Experts of a small language model: a variant of Muon for the experts.
Below are experts of layer 6 (counted from 0) of a mixture-of-experts language model. Rows are named router (the router's row for the expert), gate (a neuron's input weights, with its number), up (a neuron's input weights, with its number) and show model dimensions 0-191. Each number is 128 + 32 x the weight over its row's rms, rounded and kept within 0 to 255.
Before each expert's rows: a language model's description of what the expert responds to; "gets" lists some tokens that make up at least twice as much of what it gets as of all text. This comes from a sample of Wikipedia text that the model never trained on. Tokens count by the router's weight.

# expert 17
Sentence-final periods, decimal points in coordinates, and clause starters like that, where, He, This, plus g in Thanksgiving.
gets: ".", "g", " that", ",", " U", " this"
router [116 115 113 148 195 116 116 165 128 120 155 155  81 181 112 169  93  95 133 147  85 110 113  78 163  97 181  80  90 113 193 109 168 124 131 103 133 121 138 130 167  97 112 166 158 136 123 100 138 180 183 170 139 169 174 107 120 147 159 128  77 104 111 101  86  76 138 135 151 127 136 117 138 107 132 115  83 221 124  69 101 153 117  93 133 169 124 139 142 148 128 161 136 196 146 221 112 147 127 110 112 102 119 133 149  88 109 158  80 150 107 100 105 132 107 113 185 129  85 125  74  92  83 163  83  87 107 156 156 127 123 110  70 100 137 100 168 128 147 105  88 166 171 137 160 124 140 126 126  68 153 121  98 137 191 176 118 134 136 110 157 165 118 121 140 138 141 104 163 113  62 130  83 116 136 169 142 197 107 118 176  85 112  62  81  99 113 130 100 154  85 197]
gate0 [130 104 121  42 162 139 120  78 137 110 182 125 117 120 135 147 176 104 146 179 144 109 138 189  98  86 175 120  97 121 176 138 193  99 160 141 104 139 142 171 116 142  98 150 152  90 137  89 158 128 143 136 101  76 127  80 133 115 202 132 184  84 102 126 110 143 137  76 137 104 153  68  91 151 168 138 128 114 129 166 150  90 217 147  92 179 115 122 116  80 146 178 114 200 139 159 110 161 125  62 140 128 172 130 114 111 124 109 132 129 106 176 176 138 117 114  92  92 135 143 157 135 107 132  70 124 175 154  88 149 127 118 117 104  85  89 107 188 133 142 149 157 110  88 130 117 203  89 144 115  93 149 117 141  99 160 127 154 129 191 165 130 135  45 134 116 175 164 134 149 115  82 140 181 128 103 132 170 147 112  80 114  69 132 111 115 120 172 102 175 167  86]
up0 [112 134  97 152  89 131 121 148  83 218 114 112  99 102 170 126 153  95 132 174 204 155 130  52 178  92 121 124 165  65  86 132 133 164 164 102 156 134 134 182  87  82 109  68  87 106 158  86 148 107 110  69 177  93 122 202 151 158 160 137 136  99 160 157  72  64 187  77  70 184 131  99 125 154 117 174 148 130 130 121 125 116  95 142 111 120 153 116 108 153 108  95 102 102 105 133 177  77 132 153 140 172 131 130 124 145 144  69 134 134 121 106 129 101 129 109 106 137  78 154  62  86 112 146 154 144 134  69 109 162 178  93 104 187  76 149  66 129 120 128 129  76 117  98 124 120 113 135 180 144 139  96 119 107  90 132  86 159 162 182 170  81 156 137 142 127 138 125 181  90 142 130  72  92 120 143 126 144 131 102 142 148 162 148 119 143 136 141 109 171 111 132]
gate1 [149 118 180  87 132  59  99  56 142 149  96 103 114 134  60  77 134 182 134  90  83 149 211  91 122 153 107 121 183 119 168  66 131 238 124 184  98 143 152  86 157 134 132 181 110  67 124 141  83  80 147 150 108 161 142 102 160 171 145 179  89 128  88 143 150 199 129 108 134 190  98 115 152 101 126 106 116 116 133 106 144  70 148 166 115 113 100 135 124 120 164  92 166 148 132 142 100  98 126 120 143 155 130 137  91  78 105 102 127 128 144 123 153 140 128 217 156 153 105 118  60 113 108 139 130 113 100 115  82 161 132  88  91 148 122 104 113 143 134 108 105  93 156 117 186 114 125 158 152 122 167 129 101 120 204 105  79 145 147 115 100 140 127  96 157 114 134  73  88 161 136 145 116  61 140 115 150 162 127  91 153 159  97 125 114 154 149 121  76 162 127 122]
up1 [139 180 124 146 157 115  91  99 103 110 164 106 128 158 130  92  73 120 134 114 138 178 139  69 104 117 107 112  90  96 114  69  55 140 194 165 164 133 120 150 155  83 143  86 151 108  95 118 196 115 147 167 155 141 134 118  66 114 107  72 172 109  84  97 142 144 130 180 124 170 144  97 111 120 161 157 164 124 134 120  92 155  76 122 120 102 103  97 130 119 105 108 118 145  91 117 131 141 132 119 154 135 153  72 132 167 164 150 121 132  95 188 121 187  94  92 160 148 161 156 154  87 145 184 101 173  72 142 102 172  95  84 125  98 135 155 142 172 161 127 159 128 128 138 126 114 127  71 177 114  97 169 151 186 118 110 109 119 155 134 139 166  94 176 139 119 169 212 172 153 151  90 168 145 132 217 140 136 140 109 158  69  99 116 185  67 144 165 175 152 105 171]

# expert 8
Single digits inside multi-digit numbers, such as years, elevations, coordinates, percentages and table figures, plus million and %.
gets: "0", "8", "5", "6", "7", "4"
router [143 146 136  96 154 142 142 219 117 129 143 161 121 136  95 142  48 125 171 168 121 177 104  98 125 104 155 125  99 109 149 154 188 144 164 121 122  72 109 133 159  54  85 126 109 120  67  68 147 161  86 141 125 189 105 121 130 149 132 121 164 103 143 110 205 119  94 173 185  66 178 111  69 182 122 138 124 103 145 136 143 152 117 105 158  74  79 101 162  88 152 132 144 138 123 115 144 103 102 161 115 147 102 106  91 168 135 154 116 142 125  95 121 161 133 105 170 138 124  76 174  96 180 116 154 182  91 140 197 149 200 112 134 179 157 137 110 155 131  86 104 111 139  97 125  59 109 156 136 145 102  99 110 126 153  77 168 111 209 174 128 135 168 194 125 144 155 104 158 103  89 142  63 121 157 128 123 137 112 109 157 120 144 144 139 125 154 106 106 117  88 163]
gate2 [143 141 108  81 123 137 154 105 145 179 152 166 163 146 178 119  74 185 124  96 127  96 158  76 140 125 125 122 172  89 108  79 116 136 177 176 116 124  70  75 109  71 136  73 224 100 118 186 101  95 172 185 164 107 155 127 152 144 217 170  89 120 125 103 145 100 153  66 142 108 177 114 102 138 126 156 158 115 125 106 138 116 166 149 107  95 129 117 104  89 104  41 170 105 132 132 110 134 116 123 146 168 165 117 159 171 124 121  96 123 116 146 123 108  92 176 119 129 126 115 127 151  71 112 156  89  83 131 173 117 134  81 150 150 171  98 153 137 134  96  80 128  77 114  96 153 109 122 122 131  96 205 181 113 173 143  87 118 157 127 101 160 103  96 102 119 172 152  80  86 145  72 143 137 206 114 115 140 135 118 135 116 162 102  96 113 137 147 170 131 121  69]
up2 [159  90 144 141 158 123 184 113 114 142 102 115 148  98 170 122  94  92 146 124 162  69 101  88 114  99 106 134 126 140 154 159 131 143  82  97 167 112 151  92 129 102 140 121  88 126 151 130 109  98 113 131 104 142 183  64 123 116 205 119 103 103  65  91  98 156  92 130 116 120 151 150 185 174 109 131 126 146 151  59  89  78 134 152 144 148  97 165 111 172 147 122 123 120 148  91 158 145 125 132 174  86 174 131  68 148 113 177 171  88 192  86 129 175 106 138 120  66 173  99  55 110 136 148 181 105 157 161 123 135  83 143  71 127 115 119 161  52  74 117 137 120  61 130 134 166  59 100 151 192 129 109 151 117 169  88  87 145 117  57 122 129 139 163 135 129  90 123 118  83 173 131  64 151 115 161 177 159  82  95 176 126 116 131  87 145 148 134 106 134 138 124]
gate3 [101 149 161 158 128 163 141 144  78 109 139 170 130 192 149  64 128  61 153 153 173  86 122 186 128  50  67 171 168 170 142 164 127 144 123  68 134 135 134 128 143 115 133 163 137 192 124  90 130 139 131 155 120  97 134 104 144 175  68 105  92  86  97  75 142 140 145 220  94 120 189 157 120 161 107 116 141  81 129 130 121 136 100 153 140 103 133 156 141  33 106 105 128 138  94 105 142 150 123 139  66 134 158 149 117 124 160  79 135  83 124 135  97 147 146 123  74 155 136 104 152 147 121 170 120 122 122 120  77 107 123 125 102  89  93 131  49 119 126 137 137 130 155  90  82 193  91 133 176 161 108 136 111  91 115 145 112 150  86 125  79 125  39  91 169 129 127 131 120 149 150 124 114 154  62 102  70 101 149 121 131 153 112 155 119  91  61  92  99 140  96 118]
up3 [181 109 123  96 137 115  17  97 148 151 141 143 117 114 118  89 132 142  87 154 140  82 146 170 101 106 129 141 108 125 145 116 123 152 194 131 102 145 158 112 181 120 138 122 124 129 168 111 133 155  85 202 123 103 165 111 109 109 108 109 129  85  41 149 119 132 132 132 138 175 134 108  87 144 177 160 122  49 170 169 161 126 129 121 139 109 105 155  93 134  98 132 149 151 140 120 174 148 138 119  90  58 137  90 123 100 113 144 152 144 178 102 105 105  78 165 136 182 102 149 116 164  89 156 139  59 140  86 114 203  46 148  84 117 124 118 137 127 130 100 102 144 131 139 137 158 211 136 161 115 123 171 129 132 140 164  76 106 117  78  90  95  87  85 180  84 113 174 129 133 116 142  55  90 113 100  70 145 103 115 157 145  69 174 159 132 153 159 127  81 130 118]

# expert 3
Auxiliary and common verbs after a subject pronoun or noun, such as was, were, had, would, to, plus pieces like can'+t.
gets: " was", " to", "t", "id", " had", " were"
router [139  91 127 103 105  88 134 165  58 136  46 170  78 181 125 100 133 119 167  80 147 214 157 146 100 102 156  67 106 113 137  78 119 105 123 129 133 151 115 158  94 124 132 107 170 140 133 167  89 141 124  88 129 115 182 183  87 116 147 127 206 126 158 138 147 142 173 115  91 105 128 157 113 122 105 150 159 101 109 106 154 120 114 106  85 108 157  85 121 117 169 147 107 127 146  92 146 134 138 116  97 131 111  87 143  89 190 119 164  97 123  67 106 124 103  54 134 102 109  73 180 153 131 144 196 136 149 158 100 126 119  71 124 182  90 126 130  90 199 139  77 140 158 119  81 136 152 190 149 130 146 101 180 148 114 143 102 151 126 114 149 129  80 167  95 129  82 168 142 140 142  66 156  84  65 115 104 136 117 105 130 171  91 104 124 145  91 181 133  82 187 155]
gate2 [138 144  93  75 105 146  86 156 136 124  97 100  95 172  53 149 153  92 139 111  73 142  98 115 169  98 168 139 191  97 156 119 143 130 137 127 129 112  72  86 141 117 110 128 119 135 118 127 118  94 113 110 182 126  98 165 182  97 102 148 169 134 116 147 128 150 145 133  59 111 180 126 126  66 128 138 104  53 132 140 155 130  92 109 151 161 104  80 100 130  95 110 181 191 148 176 126 212 170 175 103 142  93 188 161  93 149 101 154  90 135 102 130  49 105 164 140 135 116 154 121 142 176 125 111 119 130 107 104 121  74 110 132 130 181 185 123 136 149  72  95 114  88 117 113 152  73  89 138 132 135 147 146 180  52 205 152 188 179 139 158 162 133 131  78  96 131 110  93 143 128  88 148 117 118 124 151 135 152 167 191 102  73 157 166 145 128 156 122 117 132 152]
up2 [191 151 172 106 148 105  96 138 137  95 149 159 158 117 162 120  94 109 121  89  87 145 169  97 127 166 111 156 105 121 168 144 152 112 114  84 158 117 152 114  64 118 116 143  96  97 127 169 149  85  81  83  99  82 183 167  82 165  86 131 136 129 155 141 121 178 140 142  69 100  93  68 147 174 181 150 116 120 166 132 186 138 200 160 150 134 141 129 134 120 162  83 126  93  82 100 167 152 161 100 134 123 115 102 129 134 109 203 141 166 146 187  75  87 150  87 126 108 128 153 123 147 150 130 125 142 135 171 162 131 140  76 159 142 146 117 145  99 146  99 158 166 173 110 168 109 191 142 126  93 156 134 176 137 201 143 148  91  93  75 176  95  99 133 125  93  95  53  87 105 141 139 162 139 145 104  74 111 118 172 114  67 154 134 138 198 119 155 165 125 171  87]
gate3 [ 78  69 126 134 126 179 157  78 121 108  80 119 174 173 157  63 129 112  84 106 206 171 146 118 134 136 160 127 157 147 107 105  81 174 150 179 152 137 115 105  93 163 140 102 119  70  63 124  94  82 150  96  73 130 156 128 127 172 116 151  84 111 176  74 136 123 180 197  97 153 150 106  98  87 152 144 187 151 140  95 131 177 157 137 122  54 134 110 134 121  90 119 138 131  90  99 108 114 123 143 102 139 164  77 130 120 116 168  98 110 120 111 141 145 123 110  74 116 136  86 104 161 136 137  89 190  95 119  67 134 113 103 112 155 102 129  94 155 150 135 181 105 112  77  98  79  96  92 141 106 154 164 103 127 120 147  81 117 141 123 173 131 166 127 138 152 119 120 202 156 163  94 105 127 145 131 125  95 103  83 160 119  84  98  97  79 106 105 104 199  44 121]
up3 [125 141 104 120 105 200 169 110  99 109 112 125  94 103  53  94 158 139  74 145 148 175 159 134 152 129  88 118  95 108  78 169 152 141 128  69 173 146  96  69 109 149 129 107 137 140 122 114  83 130 130  52 100 143  96 107 125 106 114 165 107  98 130 105 152  95 127 140  69 159 139 171  76 143 163 149  86 163  96 169 154 190 126  84 115 132 147 163 160 102 153 119 171 145 101 187 192 141 185 113 105 108 171 136 142 162  93 152 127  75 171  91 135 147 116 133  93 174 146 119 152 150 145  94 114 113  43 126 160 104  81 152 145  77 107 197 123 103 162 120 177  72 133 151 146 139 106 109 156 107 120  50 124  79 139  67 141 116 105 131 132 149 153 116  78 179  80 175 151 135 142  90 120  87 142 151 193 182 143 146 119  99  98 114 111 148  92 115 152 127 134  91]

# expert 24
Single-letter or short pieces inside rare names and terms, especially m, O, A, p, as in Boumdoudoum, Spermatophytes, OHL.
gets: "m", " O", "p", "A", "M", " work"
router [134 148 192  96 121  89 131 123 136 141 158  93 100  61 109 113  80 111 177  88 105 169  89 129 163 123  75 138 122 122 108  96 173 195 142 163 172 144 134  95 146 112  98 117 139 135  91 118 145 128 102 138  92 113 101 100 101 153 103 150 145 139 130 182 123 132 151 150 144 114 131 123 160  99 111  58 117 134  30 131 192 161 130 114 193 125 111 125 153 212 139  88 140 117 161 164 163  54 116 160  78  70 138  91  89 105 124 114 161  92 146 206 148 161 111  99 152 137 109 156 150 164 133 136  96 132 163  90  68 131 116 113 126 115 108  94  86 155 136  65 125 133 163 129 145 119 136 130 137 168 124 198 135  74 117 139 148 138 152 174 116 118 144 158  57 137 106 113 140  89  66 129  91 184 156 126 122  93 155 156 138 113  94 125  64 104 109  90 175 120 116  46]
gate2 [143 140 132 120  95 131  75 143 119 112  90 110 162 140 118 122 129  65 109  97 113 173  87 103 118 123 110 116 109 109 153 108  93 135  96  94 132 178 114 192 129 142 125 156 132 147 159 129 149 105  91 106 111  93 121 203 160 148 129 153 107 134 104 116  66 151 182 143 103 132  74 197 128 129 144 160 105  98 127 123 169 181  99 174  67 142 135  93 144  99 162 143 125 135 175  66 148 136 116  82 125 150 130  82  80 143 157 123 206 116 225 144 135 130  79 151 139 124 165 110 133 111 103 104  99 182 126 139 122 118  84 136 117 119 123 145 123 149 140 170 110 199 145 162 169 109 206 154 124 123  80 187 159 152 165 146 162 173 125 157 158 161 122  85  96 204 116 139 103 108 110 169 169 155  89 215 175 115 115  74  77 101 162 165 128 167 175 145 149 151 146 127]
up2 [111 179  98  88 120  96 154 174 131  66 130 126  86 140  58 138 148 169 150 136 108 180 132 144 116 128 159  89 124 120  72 130 143 111 153 116  91 106  92 157 133 127 145  93  96 118 150 150 111 126 150 156 161 149 143 142 141 147 129  77 172 142 108 193 109  80 147  99  82 200 102 113  71 148 166 194 175 171  34  91 171 123  91  64 101 115 156 163 164 162 150  51 120 106 164 163 129 147 168 138 161 118 117 126 127 105 102 163 107 127 117 127  95 137 104 138 140 102 154 126 131 128 132 147 114 128 104 113 166 152 113 129 163  66 148 122 129 176 203 121 168 172 108  75  82 101 169  86  81  59 153  97 129 114  99 137 142 136 134  79  76 121 101 166  94  73 109 111 126  83 165 100 149 142  87 111 199 154 129 171  93 161 128 139 133 119  85 138  96  92 103 156]
gate3 [119 137  94 109 122 172 197 128  94 170 114 216  96 139 114 156 173 124 118 148 188  69 122 189 133 187 142 100  64  94 129 156 127 126 200 145 202 102 113 112  86 149 136 133 153  79  97 111 123 112 156  74 153 164 135 120 169 171 135 106 103 116 104 168  60 176  89 142 151 141 140 110  90 143 106  70  73 108 116 134 141 161 142 111 148 150 132  94 109 151 118 175 121 151  81 168  97  80 128  90 115 150 136 120 136 134  99 105 167  85 178 127 152  93 127 116 155 128  94 156 140  93  97  98 157  53 102 157 111 116 133 162 120 145 124 106 129 137 130 140 189  97 137  85  87  80 186 109 160 142 181 144  71 165 141  97  82 101  88  95 116 134 133 137 165  96 157  89 131 101 145 141 106 160 119 144 144  74  89 139 106 120 132 173 133  93 153 142  77  77 201 112]
up3 [159 156 137  74 124  74  92 200 136 129 141 135 105 101 134 118 158 136 133 170 112 136 168 177 136 108 149 136 170 120 146 156 152 147 175  56 107 151 135 149 165  92  83 104 119 136 165 120 144 176 114 127 143  97 116 180 122  97 137 185 116 184  78  67 130 163 114 200 128 129  93 122 109  74  84 147 138 149 124  93  84  88 103 142 113 152  87 157  76 139 123 192 150 188 153 106 106  94 161 147  63 117 111 132 195 111 137 128 159 186  96  89 111 135 116 116 145 136 143  95  99 215 117  90 173 143 117 127 134  95 113  93 186 141 107 150 130 149 118 103  91 104  85 100 116  69  56 137 140 111 188 134 150 165 129 157  71 102 132 149  84 121  95 134 115 122 113 183 144 138  70 140 171  97 130  91 120  89 140 109 172 163 173  95  83 114 142 127 141 189  91 116]

# expert 25
is, was, are and been, plus species after is a, in opening definitional sentences such as X is a species of beetle.
gets: " is", " was", " are", " were", " be", ","
router [205 143 124 124 124 162 113 124 127 128  98 104 160 158 166 174  87 165  98 104 132 184 125 157  82 116  95  98  90 177 118  98 147 145 167 100  88 109  98 135 163 131 105  90 172 132 143 117 121 131 116  92 136 152 145 139  97  54 176 142 212  89 164 178 166 124 137  84 140 111  93 133 117  94 176  97 195 110 177 128 104 134 158  97 148 103 108 115 142 139 146 138 151 116 157 163 210 185 119 158  63 157 109 127 155 108 109  72 199 132  96 131 136 146 119  82 101 169 122 162 194 108 151 145 117 115 168 146  87  85  52  87  99 124 153  60  99 123 175 166  82 160 147 131 116 107 126 130  93  71 115  76 136  98 107 113 118 147 123 153 127  98 131 116 132 104 120 163 128 142 167 165 105  58  67 121  81 111 104 120  70  89 139 145 179 135 158 119 109 113 125 125]
gate1 [183 139 161 133  56 117 158 199 168  92 140  93 129  87 116 126 134  92 134 163 133 117 103 136  97 101 112 144  83  68 194 117  97  86 149  72 139 165 111 136 141 150 104 136 146 158 107 119  97 108 164 105  67 135 118 108  83 116 147 149 143 163 111 165 146  51 117  65  95  42 142 119  87 153 146 100 159 131 168 116 110  89 146 122  81 180 113 134 108 212 146 128 174 118  86 151 154 156 168 140 135 155 127 187 108 162 165 118 136 130 116 125 115 151 109  96 160 155  89 167  77 141 131 122 144 121 205 167 119 146 138 148 128 162 128 177 130 156 179 128 127 104 159 106  74  99 132  73 150 119 134 109 139 125 137 191 104 126 107 182 106  75 148 109 207 135  85 209 139  91 150 112 150 140 129 143  98 167 148 170 140 137 123 188 160 134 133 132 119 169 157  88]
up1 [129 164 140 117 126 118 120 171 119 124 127 171 150 164 141 164 174  78 165 152 109 126  77 128 150  76 141 172  84 149 164  86 106  92  61 128 151 141 191 155 109 120 123 125 138  93 102 148  48  76 165 104  98  63 163 146  83 180 169 155 150 118 195 183 163 127 133  93 110  95 137 130  88 146 152 139 176 122 114 144 172 119 147 104 161 114 120  78  82 116 125 143 167 169 117 137  79 188 159 163 150 110 155 151 133 116 125 132 129 179 127 179  82 147 155  86 181 109 123 115  69 136 116 138 124 154 184 142  89 102 114 140 133 178 142  99 182 102 100 122  68 127  90 136 138 129  77 157 144 122 144  63 114  97 157  83 120 120  66 115  96 120 151 120 122  81 160  87  68 185 164 181 132 104 130 136 123 118 118 196 140 154 120 156 196 149 105 131 171 106 109  90]
gate2 [115 111 129 128 105 130 193 157  95 146 154  99  93  78 146 164 171 153 152  88 115 120 125 104 118 130 180 125 142 137 126 149 114 124  92 132 149 108 124 145 160 109 141  61 166  96 101 129 135 109 118  55 136 152 102 147  27 121 107 114 144 111 107 191 108  61  77 108 118  77 172 180 144  74 129 171 122 112 134 111  48 149 115 135 109 139 134 116 175 145 102 120  89 116 141  74 160 149 146  61 160 105 130 142 124 121 123 146 199 122 152 165 109 129 119 116 200  81 146  95  70  71 142  83 169 155 168 137 127 186 122 137 135 160 209  78 106 104 156  96 170 160 101 141 143 157 125  83  93 168 220 144 100 119  95  87  79 120 127 166 149  93 152 182 125 129 151 112 161 113 123 125 140 110 137 149 136 177  74 141  77  77 135 146  99 109 146 137 141 116 130 131]
up2 [126 108 154 131  75 134 116 109  78 128 129 137  94 170 155  90 156 142  99 143 134 180 147 168 167 152 126 135 119 122 144 154  92 107 156  72 119 120 135 115 136 101 127 113  88 178 116 101 160 124 157 139 192  94 168 155 116  76 111 164 160 129 131 126 151 135 145 110 107 155 127 115 137 140 138  94 131 124 174 142 161 145  96 185  56 135  93  90  93  98 133 133 127  63  93 121 109 131 157  91  69 120 132 114  73 107 117  91 119  67 157 144 134 130 122 137  78  85 115 151 137  83  57 174 144 108 123 103 123 132 124 175 174 201 101 187  80 167 123  58 164 100 191  93 145 215 132 151 145  88 141 149  99 195  92 104 166 149 109 142 129 146 126 179 145 113 134 116 142 112  95 159 116 144 105  84 117 138 118 181 102 104  87 148 244 115  62 168  83 138 147 134]

# expert 13
Word-middle pieces like th in 17th and ig in origins, prefixes such as con, pre, en, and War after World.
gets: "th", "ig", " War", "or", "e", " e"
router [133 149 133 145 122  78 132 133 117 114 171 132 121 195 122  99  74 183 124 145 141 147  94  70 114 120 132 178 145 175  80 112 120  96 110 125 157  68 136  85 109 140 108 151  96 159 102 125 134 138 155 138  81 139 117 173 161 115  80 108 137 119 171 149 121 130 204 164 151 143 145  89  97  84 130 139 143 107 128  33 110 142 151  78 170 144 179 147 153 188 168 132 122 133 107  81  92 146 151 104 116 131 121 195 101 104 154 162 138  89 119 107 162 150 137 137 161 144 165 190 117 127 138  89 130 135 129  85 148 105  75  49 119  90 193 148  96 106 149 146  78 158 117  60  94  78 189  64 140 127 202 144  88 190 137 108 136 111 165 124  99  97 108 106 183  94 141  80  97 143 164 126 153 109 135 148 194 148 151 100 152 109 129 166  88 126 176 106 134 108 117 110]
gate1 [140 195 167 133 132 142 130 148 108 128  99 100 125 129 142 176 160 135 120 144  94 114 143  71 151  90  97 134 140 118  54  90 196 138 111 119 134 101 137 135 171 150 175 120  82 177 122 173  88 116 109 117 106 136 146  59 108 149  81  99 164 147 108 155 141 139 168 130 133 129 141 137 114 139  96 118  61 121  81 100 144 117  86 127  96  93 119 142 156 108 107 111 127 125  94 119 108 109  89 103 104 133 111 124 133 120 117 102  86  46 146 173 195 141 153 155 137  66 119  59 160 105  98 112 144 170 184 134  87 110 101 131 149 106 101 156 116  86 118 106 121 171 114 208 112 117 191 104 120 151 112  75 215  92  91  67 140 128 170 121 100 170 133 146 108  98 149 169 147 180 156  98 140 141 107  73 145 120 180 165 137 213 159 125 182 139  64  97 161 114 115  84]
up1 [152  60 155 137 135 182  95 113 107 170 118 140  89  89 113  89 108 122  90 151 141 132 200 109 153  94 125 118  95 139 201  86 151 119  84 172  75 171 141 212 159 130 195 188 141 145 146  79 185 142 133 112 133 132 118 146 121 117 164 110  88 173 144 165 115 109 136 158 136 159 136 108 147 138 130 110  67 100 152 136  39 115 179  96 115 129 109 124 137 144  82 110 122 168 116  38 121 134  74 151 134 136 105 122 204 123 150 176 164 140 178  80 122 106  67 110 116 135 126 107 129  91  97 121 132 210 112 173 128 162 122 175 126 126 133 130  54 158 149 150 122  89 170 111  83 160 167 146  90 122 146 131 134 128 164 103 159 103 120  95  93 119 119 125 110 168 113 122 128 128 109 170 173 104 170 135 150 173 128  77 148 116 172  97 128 127 158 155 120  70 100 162]
gate2 [141 140  99 117 140 120  95 105  85 103 109 116 145 133 124 102  97 126 140 183 176  73 118 177  96 112 118 172 118 150 171 119 127  88 148 101  68  84 152 172 149  82 114 124 142 139  93 106 132 152 180 187 123 146 145 132  67 127  81  96 128  73  33 230 161 146 161 163  76  88 129 131 138 137  87 122 114 123 111 147 119 127 113 132 108 123 157 154 138  39 106  89 119 173 122 123  83 157  60 148 115 141  53  56  88 131 139 151 122  95 118 128 129 160 122 129 137 104 131  97  95 146 146 103  75  63  68 124  73 131  97 129 140 110 134 121 142 141 101 120 153 154 147 166 140 137 178  93 109 100 144 141 100 115 135 133  93 128 156 148 155 184 141 101 111  80 116 184 109 174  99  39 155 176 163 155 146 147 149 117  90 154 118  92 154 146 149 123  67 142 146 100]
up2 [167 128 154 142 135 117 149 151 175  99 190 167 141 110  97  68  93 188  98 155 133 117  89 127 120 120 114  70 102 126 156 140 183 103  96 148 139  92  70 100  78 132 148  99 150 153 159 138 156 160 117  85 133 105 128 163 149 117 134 138  84  90 133 101 135 106 103 125 150 159 100  91 155 139  93 128  91  90 144 118 145 133 103 126 133 143 169 164 113 141  41 134 130 142 154 100 136  98 144 134 172 175 125 114 109  90 159  91 120 123 113  91 153 172 127  83 155 130 159 173 143 143 110 156  97 132 122  71 197 120 124  79  88  82 125  83 157 123 119 150 195 117  89 145 101 143 154 132 119 210 118 140  79 150 133  86  87 123  92 111 169 106 141  77 217 102  66  86 127 133 103 134 107 135  68 167 164 111  72 127 178 133 136 153 108 186 192 220 143 153 161 115]